config.toml
n_experts = 24
router_score = "softmax"
normalize_top_k = false
lr_router = 0.0021
vocab_size = 23549
norm_eps = 1e-05
positions = "learned"
parallel_block = true
learning_rate = 0.00172
beta2 = 0.99
weight_decay = 0.12
max_grad_norm = 0.5
warmup_steps = 311
batch_tokens = 65536
Below are experts of layer 8 (counted from 0) of a mixture-of-experts language model. Rows are named router (the router's row for the expert), down (a neuron's output weights, with its number) and show model dimensions 0-255. Each number is 128 + 32 x the weight over its row's rms, rounded and kept within 0 to 255. Numbers have three digits each.
After each expert's rows: a language model's description of what the expert responds to; "comes before" lists some tokens at least twice as common just after its tokens as in all text. This comes from a sample of Wikipedia text that the model never trained on. Tokens count by the router's weight.

# expert 5
router:125141123084130049123151107143113148093108136142166124152127141123109131080152099077117190119064121126087133072113143096121122114171130154077126087058124075132164149133139175148183153096148089142127177125152144144130104118120159139182135106168123165106149130191109079140113183108160171071094143131130158136120140162124126108122133146110117127097080133133143183087118139163110101123136138114138177094186083067124146066096146171160153158083157153106160086118152156145114077162098205135098101115137093143122113098177166128065124209100090146167143118182150077129104082144164039129184167107154122079136128109122143159162209202129123187172127101151111189113127062197120095140119139068110090126076137130139148165099134083118155142155159116138122152147078125103135132079125059
down1:169122135142126101108154134096133127116131118136137123113146169120117192086108200151234115078133168147139086153138140142159121118074156120146089131100122123140177136112158100137177093107065080143159070138120070111100108156139101141137106080092125133129107099185070133095057148140142105082077135116131154100189198149192061090150111122132164102148125127130110111141049138112120177171129078113106133117050113117136143096093113159198140051113108135154172085122173089173153097168146154080156098086169124127136155071110167131145134172136085136150090163095136152143069120094070163105131109108152144187101152124130133092162196099138156138085141158113122097193140173151134071195124070141099061140155147117108114168147142165140143121132170143119139138094128101172118122118169095
down2:145122108139081128151091081136148111132116136088107175126181145102115135193206107098097193122103088153192149149110089124151155125145055149152192112105114162157172144179172072127092110120145132156205115158151156152166110169127104076106147130125126090117139120068141109128155122113077123145140135125105113139067087158125164188110153188059157141127100099142150167094153108141168085149127107111092141121128119184142089152127121102108087120170148125089113160106123113162129123098132070092176120168201170064066136123112159190052106108155160147089140117154088178135127149154129144105102145149145060128100132079142144099133110116182172138104123139106122157111142131145054138105158137093136140084096145105107137125082077095160084144156147085161171154033120075161191154088119165
down3:137070114103103119141201071182128129148112132142039111088113105186119171156181112139137102149064092091183117151100123125104138120087171089133167085157152190171133161142168095125064123163114098098162150100111203194091145135127069105126142165147134107133109142144122121170159124131127160125154137102145098171152143144112138121120098147134101110166143124095125118103195153089143107159153119103119057126116172185105126102064139104113088200123133125148156155076111101055117142126150059161147123116111150084095072168146098124092096127173166167132158064088165183086139159140111128051122121130105085104077169165156080115174094124204129169152129118147131124120165162153119169117127108197077140106130152124138143084138146149158080128099112094118130070109191143125179137109149156
down4:140056129125112140093087086121117149149130114093130115179092096119139133137196170123107187107075095170107148130111148115131124111128086142115118111131156156168137174200142172054137095121082125085106128080114161102095110111075143143101134115133117154090167151090102129177113162077092146155115115143169136079172089147131117179103143131158101122139111119098092158112095190090178126114165152087125065116112128149161180144163101098163130087154113155089072142143103128160088094089140152124128091121099188116150134134125142079123212087204105135154122138051157123151131175221172164109124139073120106173126167137152097099084150099110129149112127131151138151134065147158197098112186128143169119148152098128104120084197149184124149153137126160152114103038059134143119197143144081
down5:149175140171125115150099084155163082172118136184149102060154151091147119059112175093132089068135105176109110137137158177118098115092135058123070174092175170153164125174165136115121133119155175137095120116138116111127132201162194177139129074124125139129106089113208077129159097157088143160164109132067124160066151116136119137144062173070099143161161173138136107106104129101126138169174106128168075140085118115181102118150137120081092181139131175159155166138188139147128163086117122103140119092110157119076098137125153169130132186109184146159207076122142107115120160119134103148170148103166109121070104131145117109122124106130085131106104078211152089105147081101102217103118109099098139126157097129076161175174119130124108113097149174124112073141101100131104146099147123
down6:082051179116154143141150083081109115165089134111094122172093118047160085224140075096097113134103163124075113176182110129126113150126119126133106146204065094105168115119180143151097096130165136115133168116142135121107172099097093093188125093105132188147144172114086114137118151121095111152122150165115142149106141108093104199140196158115123130091118110109134107136102087163102144060131154123139143093110137127099098072123163113145099119178135154060111128148134072140109116186164093171089084143157121180169076129105133127097121155091076133152117124163151162169084137160123100111144084118161089133126131083130218132170099141152149153118148142124180140157156190104168143164147172135079085149155060114099155204117130066129152112134149117141163104119134209119104118082120163
down7:127098137103169106143125110192099152125098108097140116150098222125153103192093080128160135157161118131089106129142131158129156119117132094090235070130126124092126134129110115069102115108116097073119131172136150177106123160148151056112116190139157111139149070181069153127148126096138095042166190199113105207119096119132128195130100151133101089106147178205211098150102125062139141070134113108139102068124100117163127112135139071121138146142136131102143074137125117151102112097113173137126142126122149068168146119202123130092146166126102090122158134159158137137080083103142142124167085136099100113119143096150172187179150162155146050155113140100148124078130120147141127088121163140146122157132101129118119183120158134156096153112092124173070126145111146146139086134102050
down8:127038116159114147136151103106121139111134107165158094127093177178118144143199091121179167118110124099126138170179073128134109129171164178112206099074122124137098166107127139103174109157098059138103130112148188066056165147130097197145147126115119143105110116122107099177135047118168156142155141125154075133107089159123180161103147107116140120151143149121076101177118127116150127152109032102125076115108124111146100113066144119098143121124123134049081169141152116133116132117135178133109157123057151138169184158132121090060146101118023170139119152071124165123138074147206124170097088162156097172103102145105145146145151168124130104145107174104108067153136114123160140120086087150148146114141106180162173102119169174122124175136128099103156162163107149147095138128096098
down9:132149160103192119118173130141090119148116109127093090147170108192116138077191119154108165128128145174068151145146122129065127151184125141098239082133102084118170136115091125118126174075120126155122132028120140106099172117109104188139165117101141119136094161155093133139169102146108148171090123152160094144151105203169168109160150133090166085148124153144116144095151105104070137122074117093140111135122162068181113178127123183098135129169140155079141110123132153157066087139111133131160205096158087137140171103164161160112067117129090106139051071093168103148123044049108091131129108094135128144169088146112166109121114160086152101143172151103123175129141095116139083089134145111165110151102169210116130149137120114147156148167102163106147104161111146167089135133091119
Description: Negation, adverbs, line breaks
comes before: "- ", "| ", "as ", "to ", "than ", "known "

# expert 20
router:198156136149093164161147164081143220128124129145127137150175152195078148129221152154143166138118112075081100184110119165095159178138102143145137179103074137102130120080122111140158103123129184117114077127075083133170136126154117066162113135121154170157085102185109160108130051085120146131076172127140087137149075184053103137138110145139131158105071144127160074124132123109179142098087132118088114126068105154087101176098167167109116112079094151145102125148137139127144190131101082095145058157100168135137143128142128126156136143088100121193084098097066090116148188084107105149140140092077132122163156118169189129179142136140139116150126171140167095139109126117103177137109140157126134121209106109123124143148206133144111064149160163114142127112111165102077151127145133
down1:071168109121136098149178157151144122181138121112154145143049103109133125168127129105102127090070176139070138082142137113140165138150151114147076112131189114146088095162122074103121128119113162071174100056144166101069109112089118128122152120148120083092156130089137098136095184110158106154135128166129113170158196121170137140161155113129129073159177060112152063134150115119079144176121100108161066132146171099149142132151101098113142116198122131179145148157096122132147116068122167164152121092181157143133094140157096149174135054085131120086131143068100160117158053177084116148122065053179086173091140145145126128105134082121144141085176121115158146126153177156164125165188166126149102128177140172123151188114148181112084128093149114137139117086146111167072139135071092
down2:149103077102123163125150178094099092161173162110163157098114114149085143115085102103109183069141092112135089066131151117128114166133158142110103128106199116158177120143119118164138109121143180087097099074127137140091079174139115159109101155165136173093193170136134146143143153191136132131118125141125076152137170147106113136130147044174106070122141139197186136060099065132104103102086139125101121102156081141105134082077145187133167143109118102149167106101188116127159160089141122119135115148101101135132121115182169211110087119118137179154200088089080107126135138132142118151091105138131082080062158141164108133155141086183118130131090138140159086100118130152116119160130178123097140106059184187117141181133141084152133086173134089113071207100084107105147118154152187
down3:180168139094137127114127087172182106151144143155098119122132145174127161173070079109174110092157150095115162160118127140152088140117165169168157074111160122129106139123093145173119115175145134134109152095165133135126161189145119115079119135114116122112133112096075087158148171150164087102146185129137147108139061119117139069162124062172079124124150151154094144121180097133108134116116141085116111133117134068118154204210173146145115150117148140144114107137142147145092098127089158168085082165093119114088121116083034177148121165135112091151128139180186129097071073097124138078108100164149149204044107108121098118157097142166117084159149097119144133079158104154172087127133135141153177094101103165074128190116125118099114142107040175168190102120132081129100060173145144
down4:180147155093140129156095117096144090116156092141220158162158096109106154121126113103158079082146098109095171107152102080137105158207188141179139064110069144121093126068152122133082132107143106150116164175128111144111119108175074159148123194106097114093075126138121103107089201161152108073150144160147138130111100088122085140135101085119155104111167158105117136147153153184107176122130127112143124184143151154159073094138167175094116168133125072095079136151120121094166118080102126131108150182142197112063154160117139128158117073113176101171194135108090104151170071151068100120097149182112100127108122136093168101150133140151080127198117130163147116130099136101130106115104078090149137107109104208188100126103158085129167178082060184139109115115141124155127133124145184
down5:162149151131125098116116123084098103101156061117141149119133144143092176138090188145125164118111121108094109077071130149176154111107156134096074091076152118080130166158117120146151180116117127138195112152088112060161046128136106083191169131126118161132114141158119152102146149112141101066096114114131111144176174146111105077162119147124146153200135100169118088124102123159152188110141134096133035126106070124144137093140125119149124131130129124162120125077104091187158134139142093125102166107166156136154130119082155125143114162109164169178097097143174133067181124122127123101127132194192160101137104171130134157160143110147122071114154158130129118172187054121183092065182080076117088099153122087113084111152125155154087070166199074129138219109165133079146116123110165
down6:164073131116098106106167123163159151133106116145101104162142177115157128173146156085098221104137102143103082136126163100086087116164101090139148121080129134206113147168136174105163119118167080109152074153113176156084157173129129088150063028096170144192120113128173101106105172110104083118107138155144094077129189083073076159130164188156088105140123136133123144168150067129171146093142131200151099121140158109138105126179132171166135139107083162121081134146118125060128107170088110105083119168151185130168083149097055084074159123101113138136085095153078121132070171141109122098124143128078150130112135158111110160106078119178155134171110203119088148119147149101142087081098120121116192096137128105142102176086086152145177124124155154125113113142124138157139136150105132
down7:150134131131112168148182170113133084139129175104148113164143069118069121128161179160164098123153162114122144168185096139138152177174154150070246110165037128142128150092178109160065108138143145067114086155076123099128089168210091121128145145133147128123114144130117105140125115093151104104124145175121175163113137174072147120105147111125144129110105140134144093165081145119115133148134144098097085193075138179091159132052108130108105104102163082133117113101113103144100172161162150084171098146090083134112141057136097121138142105084179190063126101121143120164097147131113179131145133126070124141075164150143132118107095087141086091159150145135115114173096144132103161105099156161074071149104163134160138144180127189191121164160176143072100104108078140095179114130101125
down8:156116057165127143158115162084091143130114125090128137188155145129129136167194151114124147127080145084108107195209118117133167161102081166197203123139145155164184120140152113104099129148155132116105124118149133134198118116172120075161083144109107096137080155085110127167133120164166162156108151109115112125123102162087182181136123087178174124138149150057101142137130150111145183134105125094093108169129141112126126136107123179082107109089107100123167129100137065190104145174067111142153070098126121114091131159148094125136104133132103178137143081111078039110109191075130113086114094138088173151146177110104146161130153123109073125134125128162073137126102168139123151178131144146156123153109111095148144163124124123131145102079155106180088040060075127081049109072172126
down9:134094158116137138110111140164129137079128173118099089154135113120131187155059158079169162091109052211153110163135141120180087095201113168114074103123104169154166090105132168196150090109118095124084135101183102149097156147132174130199110149149141119161134069136144143145128067132100132101128098138127130094152058147136135147130121102127118110150162043137132115128140107164159132102127133114151165120139099170157133176128158151174059136106153158126075094152083148110135086138160134135179137143145143148163163140128126081048095140106147171103106109081088147135120141064081106110151158091109111176148140102137107152166144149137034106112127142116078129134139093088074064133135069110103198119104159094109154115139163076127122120181127148096146143179176144141085070160144210
Description: Opening brackets, table starts
comes before: "\n", ".", ",", "|", "–", ":"

# expert 18
router:167176109145133163111119120084124152123181124138091136115114129185129143164173166146090164125179073158133135138035163164167095145124138122147153093117231120076129172112165119152147163144153132147130110151095140070149118132132100071095126179065123173187126111075109159158132119127097160099066140093186127120135121171063074175105095076170168125095170135158138129150109100087103144079127108124115119094090122202148145096148115091176178117073112130059095100113113143151086125148108207142058176112146145115119152178135132109162135184096143067144136101173114142150176179120109073120123179099143106154154150170112165102121128148164129108090085176128118132125178178117109183160109084157165129164121101135167096109090136128172136116150094170130144135160099113101087104183112150
down1:139101165138117136131110130115127168131135086106123105113158084102134117186232179155142121126105144117145148149099111122122124138080133100097193120128070147110163098174162078139076145139145118199174163172111126150138125155136144073138061147137137147149073108113159139125111129106177096163136076196165074087121141154094083168076164163059149139111178090188155136168077154140113145097093061146147166124156112122107125170183142161102102175152111151134167123143162061145144118135110106073146093062126079149133101128077120106166128101104101107102147158088136136129097168105165189120120113141121080186199104069146136155145125185169222145111106100178139146093105117128087113165051118107148119112160111074161104102114145122161088159103150105136119084091126077142131120089096142
down2:105080146146137154096124141132155106075091172131164123058127108075070129148109121180106117182214083148105133129102112119133134096157179107154186108156056114092197106169075115136118119113092135124164119150134098142180127160124119107183164090140079137084152141123198102143121155140125142115161122158128075150116132156119138121122123101138104154111139137099102129124148127063098139101173123136144121105156134101094099154085131086053158133076105116133172168114102039124073065093134146168113153171186172145130137127136129192143147128090131075098152185087197099160141112104158130143154104100041138176156118192131136167135135141144091184168160109186168109154165139082069041078152172161139104077159147114140117147094131154125104138150114174117144080145107157119129108121164159
down3:158159140073126112173097132169132124086149117130144105155179146141162105102088099103133160157084065154167119129114131162148167078164158146111029107219123084130179120126149117147119147087152119130086088172133111137111135091158126198124192159121127088142146191110146157156163105113108064156131102156064155132076151140148149127122113146155160165132127105090134086121162174111064121108172136172116169141095092122180055133149163093127070105091132132136141157143129088143120108119164162166135158109140120093137152098118140119070185086122123088170092138183093149167106081088125183120133151115112111074138163108141107099167157160156016087081093153087088099107130105135168142121200176119114103124160123135080124083122146143154118104135130130136144124210177146185082147118118081
down4:168111121060181092114105135150080076095135111135079163072122112114130136136134125142130083149147078067149151162074148113168152117129127107082146055082086154115101135183218171150188143176128125151118183141068127136178107109184068021156115132099142166152085124134125110119117133114116140182131100134191098139188204088140133089142093086146198119103165164122125089150098097105157156134145110160126131117117126103063131112125151190150166145118142139112144135124144110144101185102139132132141149141141144144116143113072097169097147063105199123116154135056132152087089202116138133103113120160124160137156106179120156087141102172124136123149131143186136105119121127086095169133197083204134124151169137112070112133104181120170114123118106079124110123131124081142121156146083107
down5:136125154060170083113124177102094103127125086140118128130126142125117131148165116075144109166125136125097132159138115111129212191110112096125197112077118216086131087106090167110073139220153095154129137150131163165153097161132149057073149103084159129169082111121118106080171110121108127118104182135113153088130133104040078126148099224145170113144142147143097130096110107121124172154115171123129109109115080168173124073197158155167165096112163112089159119114118207098152143071106114128123143095076141148136134181103130131125156092153090186163132136117111113098159139096182068116117070096135169166132112078192094105143142133167145137112151172085172153123110147117182112182165096105093148112146084135112108175112134146144112138096102087119138105091129093145171181140094135
down6:172144171152121180163132141143130152090112146080129152082133078089145122159125172135099115042138046117163129163082128089156115153154156160104185093167166089120148150121103133151160088121125146164114103120106091130189182123193103095181074151112151136180100115119159118093105102142074106161133164098146126166143127106119141078151124152155117130113132109097170147146166097131177130130153086106153128090128149159156114095210149074117125141168152149126117124124203118150144176086101149110148151112146083096137135100113108102121125128075102123143078040097142088133120132092201114176127100144126188093128105139083108144148110157131133168066091147135081108118140188125200218159128108099132051114157139162115147121120090082135090109143092069165048115138104131131170164134119209
down7:128125173134155110155129107191131172140093166109186159086146093129098129105145121134144162069151071128113152134211085145166103114115108119162056175147098086093145115164113120128159062119126109101066140169108100145094088089125169251194124167098130073138167070090090083179108120099186117112181131084159112130138116147160106070149099176160100140205093119123138102137152169146107089123142062177135116191104112125162182113113139116140104125156106120140126116138106144114108105135141129119160068122172142062165138118157118025082135160084126152134118126132125158120140088113131078139177104103196129104128081137149130150093179151161108096176096130134123142083115131149116096115129219141076109142120114154141148136162147141113134145144169132130110135077130167106066113103149146
down8:140065173101097128136142188082151134150101090155150184121099088192116130107094084149162132122101191118099085096126137143124134123139114161093133118162106132127147154093134125115150154106107084175143090182150098136185152095105112154121061102188141123150136180078108078091148115120097139117146142085124158174111127125167099113099106122142174120111186143102179123141185149147165164129140212093106135135126105163147047129163179090111124153157168228116182138123140115164115157137125116121108218141126129079139158097094110125096126108117127139090119090111115092169088098116133049135090144182146179133156169113085115106109100120089115157112071171117113179126126108143094174204111160099052142152106115132074143151106161127128133132120110039154133092202115103073168103135103169
down9:107102163061106134087123152170152152161177149147123129141132118128112146155145153131124108123192056093153094130077122114139150149158130128094184080127078177158088124103166136148133134123133079160076120097132127130153120152153120000156137137118127168112054076132134143156112107109139185164085077153136098163183198121146135140130091124163131153134128108128091092082117097123107113059051114059113173092113163121064132145135170175119139148124145119123184144153180117107122136138108090185059098143133170117154123132141143174193143072090129158112138117108108134098145175129118134105149115096132138125076134177117126166138085203123139124153103123156107119109145151132135134142200136212083117140110079127127099113110224123123140089087132070148099121097160147145123171147137118
Description: Table cell pipes
comes before: " ", "1", "0 ", "1 ", "— ", "2"

# expert 10
router:124114125161112151155129124117148103135083118147114050199148146163148131115170164094080129123122117111140063102141212123112172087095082096126137135090135135164119104122111104151131085161177131051095166074100153172127129196095145079127074065109060093143151108128170158163134176132129092092119153149081129123146108136200156131093181142102103077144154161092084132119168092146068081157144117098110181140140215215132172135100071104123106122125128130175129127103130154135167089105104117100153111115131097110136135177187147125090172175163135100163104207115089164158153105147118165120138132115081148153135156074145144121117091112106112121118131182130114121114146137129135130095118111104148186118118143160075181123095209143099158076089105131189153120111154183124080137195129150
down1:100141133088141158089139077137108170127094117087133117139115114097114155176179104121192122134165100074183168149164129117139025129159142165183166149134146095097060110107095119143131134124085125131114097082166141123105116149101190000105147115115165144167107096133115102117178091118159127123158134074182095146088089161125123162155086126165128142085165139176098088153063096110117211135089156135150084110146148134115139174076107155093163057143106071142171110158137142114150140107108109186095173140112099080154111146131095087152133158122160112107162135107150116117164152180133143135108177064082131175124183100126179137150093115129142142158083117143160149131108148153101109138160114090162212143142138112170145124181125125130103191122120143125119184111087120140114072077106101
down2:180089151107145113188141159130088079099095115109163098151166135129110139131099150078160143124121144100138158083147120143072133105071133134180121070147105119169132117148125057163070146180110086154119096147107157130151120137145166084027153157163116169179151152099106126104052099145083134175138155160128132083130132135134073174054128118119159087114130104140093097165187136152135153168169153079154096081093080109104116173103143198121154147160125068143082148151170152088169100139106138143170159140083071150180190119125151136153135168109132149122178116159077175141092142155162147184103127114127064143131170156143104154146127094129111088084134143145151089101152126107099076038056120172104161145144106127115139099131162108116105139151142162126148121154183163122130061060138118
down3:182167109146146133063162164151128086126139123179172155074113059150134146101192138155082071116191122124119133114168140117139087094114142100179235148155124163089111124114131121157064131152154142114156094123131146124168189137094100145170138134137116128146145146124133100135092056136208135105136100095136112072125115110095065142116077126110113053144183097123117167178071128063154153133108122138123134100121145104170116144171149106080137126103107112139127110169122185111086172130137143102162105081084169107162137140114152129167129113106156109197107112134110174117147092172106121189122185150190095083155110114131132132108149150149061153112075163131149140101061106104145114128115168114138125147142104117173083097202120158118152143143114098086109113007191117092111130162106139
down4:193145134141115146134132113183147137141108127132105130154082132121127189159158146061120114137126148110132159104136122095176074158152148120145255095132130105141105174091099111134100144081119182092087114119124111145107120162083072181152119108103078167106155142158156131192111101101112117122168149141161069173141105071103134102074128164143159102196130131048083104135110151123129110105111120089125151144096166122129191127108120096088126161156129126091112101145092143109087162172115141166141125114148128191136096131177207094154150166107140139131113126152122110108150084118115134141173150148066124111149128126130144109169105107119133115167167089040107132091080188131118140145135135125085127143099178146146108140178112139115192136032103129110095094039148092067125109234123112
down5:139103160144102143138102111111101169083117131135123129123150164087104126205084150117160177128087128116110110125136095190118123121180088108049079185103093135164153164195160119126156131114094158126100141139083042149121186174111146154134165145186136130107092150083126104140099163132150111178169087086044153126129156104116152113152188138150125130113103141204124127180136114108148110157153112129119058145123115125140131103136096163150145105079172111124129093060083108124103106105136163075165210144158095152144137146140149080143125087161122092156125156182168083147044128140127081118055124120078117112070131160134087128151066098171157167122179113164091108168122062152092095178111155149133126124141124175156145126152079140171116110151157161171129188150143082142127096063137142
down6:097121147151137127150130152078136122111130222116109118114091178126123097169147084103107126135125091086139082189157130139145082157122127136126154141173162116096093159074195192111057134131085108144137113113197124164125188086143152076107186095159193061144112096128112170042175090045138140157154118088125139181158126162138120101135179150049103106089099136119174155134128113152122126027165133181142127150091116132132132133126133116115120117114118124094128133081100114176131132135173157127054151113133166080126101152086129140151164124168176132101136110149162128126114099156104150119132128142150143096144103149123084079163131140154082140136171179142152140151119102150080146169096188062165134125131049150080110121169112171178145160117130095106114114086151080170114188071100122
down7:177140101129134055083099170124081137180101124161087136153161117135169116083119122122075087128166130153071104113122086067186139089093119117116091092083117204118128086112110128136118130132101155177147114168101110074206133135125130087101157147075136171073111135113093156082104133113129137117128206149119139083120080104128088096155109111113158156071107123083078173175118066163141190133091136105101112120138118146160107127107155149161125197195177198143179115115170144105159100122128140132081080138149157141098147179084136199195179145159113135160098132157121116112148101111177140145126150183133188150158120076099176146169138187108070139132136139119157145139121098074112111154125074120158092135123158102145054133148169109082117076125105140121103089099158083153137129179121151
down8:128147178099146144156061060134153193147105172117123098186098128188113155153179144121081105120145024159116157120097134155152092145147123100051090124141155115140082142101114128146159127135097184137144122139100087135107168185103152124099133124096152140111164167112136132191125153052119138125142125000114096112146103150083114153129150153182134140167161100154124171104117123139133121114135143042167083125097157129165156107138154103133108142117130108107116089168132107097120137115143136190088129110111104168140090142118133091103120170147115075129170143083107105126111140128133145138081129133130115174147150117076160171166094123132170089112118108148101121159126128146035095192228168142141136105107144140157118110105146131120118090107030224173098119082129136106100161175154143
down9:059091155134114093127133141114071110069144172172121150106154127185133144103096136117085074131174130148178180161161128145133118077167122119112145132096181136174084080097103135150100127140126101106169189075145113143190158155140138109137147123163097118103158128091114097157110125083102183166121156124131133129058132181111151158120193146129077092172154073122106109192133126061201146157151184116136205171121079157120144120173111108133067115124094141180058129112095109110096091181135155078153099086139127155054078161148085121090112098137137103107126139125178150169080164118097160140108163124154096123146174178170119123157176109173124076152134096125128172094086132159154098158142136113134171075108071095135140106175160142126134149163102118119122068061139097099081103135147099
Description: Prepositions
comes before: "the ", "a ", "his ", "their ", "its ", "this "

# expert 1
router:117183097116094167121099171097152104092091095125125139113175173127175047156086119090074130151123094129114125130116112122150141124124132092110098124111167142145137175149136145211112105128138116141129066161091112110095201114146143110185096155156176174142119088121190124111150061159181150194104107188107170133096167112096084088170114098113194049136130119137133136096116102124147117139100136111097118121091111088124073124187151132154144162134141155041111134129121133157138189137102108084123151115121143132147188205095144156201144102086097129094095076106058153124137107177159196129156105099072177101125117123081148144140117136138124136126153169170087108131103107133067163115135084193133154164120151179130083130122137099085192142134108106124139144174110120123129205173180119
down2:076165143115086175112162121142148187129134164157133078138153143136127154129131098148162124076125072162162182122183125111127176130056152176123237162178121097097131104109141108093147175149166098103103111150061162118193115095153099062129084100117132149060051169141130141144093100201110089185062147155151099124138136173101098168174157170101081152120104156137147187104099104094160178150146130053132118098164147083173139148124133139140094139095098116101107085120096107126124154084167132132118101131079107144092149132093101181126151160114109095140100139175097147136121146092157099137119117104115115124098152137095118121183143078176147137152170131145150149142178094091113155084034077092092119110125126127104123239100170123156124133109122137152107144078136102126104124131121157
down3:174143152143107156162188109155082125112120137156125111131116095123167153169165089165196174142187187160126065161175146081092107099147114085102201184083123150081131089162076135091135099115098135164126128080122074091170113134077149102136109135124114184109140092099091149094108111079076108123143088100157109113134133149061172154122109168045106158132103121139194116146132152111142115111145123147161154100090114082117078162132159209121120130145102100143142133162126154114090072117116134127113111148134122116177104140120144092087149104134216130121189139133128136102125110140107142188029156065190161121123145118105135154157169141190133158139133115075079127147082139076087056121115159138119149109181125179172089071136184131167141159165144110172124109137180109105125115120129110
down4:112180169152134141154156157162139089103116112033141135181155150114110164123175153139107090137108148118142164122090109146141147164089104158076226103177117154098191154120150133150084172121121197117130210118174148084115107115114213151087169107135176051117102195075090121130112128172085107147150074123062149107177136116117094137143144145040081123157123089131156172140111115095105138107131199066145145162105092089154082127128178087108142129087184145163069143128176116161136136115123099128127162151138124156115137096130153135073102101169136137096187134079100118132117182158100138097160126146125153086120156162116159092097125122119118119161094136114108106119110094100146142142088143109074145125175168089110134120176063143082124112126092123161126190158087147076172135111107101
down5:085153160103133139152095202131128144124118135124138131114161145080096092128119122083107153105134109109053142168121080144135119128133186151166219112131104160094123032121115136122110115153144112150169106156148174096058170149132166095106157184141133084088105073191163106134163168095130098127106087098124135135127125142141108123108166175095130098076141214146138098066141102116119169114091139098110176101135156103159115140178123108141114088121175142132078079125164157082130099172107087156128127188168162163090116159128127132168132108152096118101118124120138102170080120155067125076158099159110126179192090107131140159094157091108162152122117171212163063093157136062136098104141209193150164094148164166129049152140155110093132080123162128127106129118106124105099154179111145
down6:119142063129158110105118144152038119106050143130094107090151179154109128141104125145127146077178092118111132188093129148143168121151153099156162100058152133083128139182135109164119121107103206105139115167085138156133124179151104080159184148086127181161201113139133106093128129170120096113090085115128153135153126169127217122193132182149136172120066132102173094112137069149090070102141114077152135175118080075115157142136140140157164139158160104155104137082155099111125155073100154138116098146107172149096141139110119122120112083095157135121194067126139137129130124152116070124134069129141117199133104121129185170092136121112117072185146075150045112132126147106089115114154146177093119111115159148133152151129156193132118119138170112118088113095164134042128174178096151
down7:159129087134109125106053129172128109182125126136114128066202147099178055123146118026064123147134159114091074126126128136149169091144155138104145146107067145207123139120136163159127151097126141107201120124119161156070108132116107093132080143162113135153201121135160112148056168096101086091117142146140054213131140141183171116099152082154176104130127110192130137087126128073110063129099138107152121104167108095111165093159143149038140127179134149158079126080150153140145123109103124136133099124081154140127175116148146112175102102064127100150121123100100168137125084174090127122179106161095122160188068141163117125170117136139064165166151150166151133066137157113141097152153139178135157131111126154071123136168075130116129139166124123186130165108108151106146110155140125
down8:157077125121103128151126156160125108182086116165091113099125134136143142138174119151111120156113134090105171103119129115168099156114112140108163142106075185132136067080066116111100173172214094192150157203069143168124161160142131113131064122120155116127155107148104120166138135152090094108138147087121121098175140087056162136163119126124133116096084097154145095109052109174163162083119163097118143110138125126112141102141154143143117126123142177096122142076168175124124121117107097136127123159173190144133104155128146110182191168109122149226124131059127089068138174127123091098149103070117164152141068148139122125146166118139119140148194123122106073121140128153113119125126110101100194065133109190091117133186074151138105122035146094212121158029093152144127133114135142
down9:150163139199117112091086147100122123134050131128051122097125093109168131140131154126109091130114142145227160095147136096133141151148140111051096161170135168114101109183144089167135167086142161128152106118098185125115107090124168186110160119145145095139135109156092181179066151114078111116120129158142083078154124090166124215124106193165168090136119126192174137187161133099099098156108189139126078157183074121103125078129079118050102107062098143161074141141158127162120111110151186096116158170104148092139136117126143084135102132119116116087121129103151103061122150076101130083153124071130182136159065160096114089153166102076119113154196141125115121087108132112100080137142157129162145173128144126163101100140139155136164159189118089173134152139120136155157137161129126
down10:091115144116090151138083132180063105051131045070162168079096138098151117118097158110126098164162154170109117166071112179139135136076137138106150126117089138113117081131072125121109110141161145149077082111109126147137161161150149161096106123181173148136161118131105176103130129049146143141137122137161169129133035051116160109128162130116170157150087198136127128199161136152153087155132131118155149091138158139129149141156152107129100115204159115093060115080152130085100098112085120182164149140116151074126150171145167133168086122127087157153150120155116160134115105092077147109131107096139079078156105066127159131120113130116111170195135163095114109183120068084155107115121158153143112064101117097108141222146167083165097119142148128157114149127201143151101142160083163
Description: Dates, years, list dashes
comes before: "201", "0 ", "6", "0", "5", "1"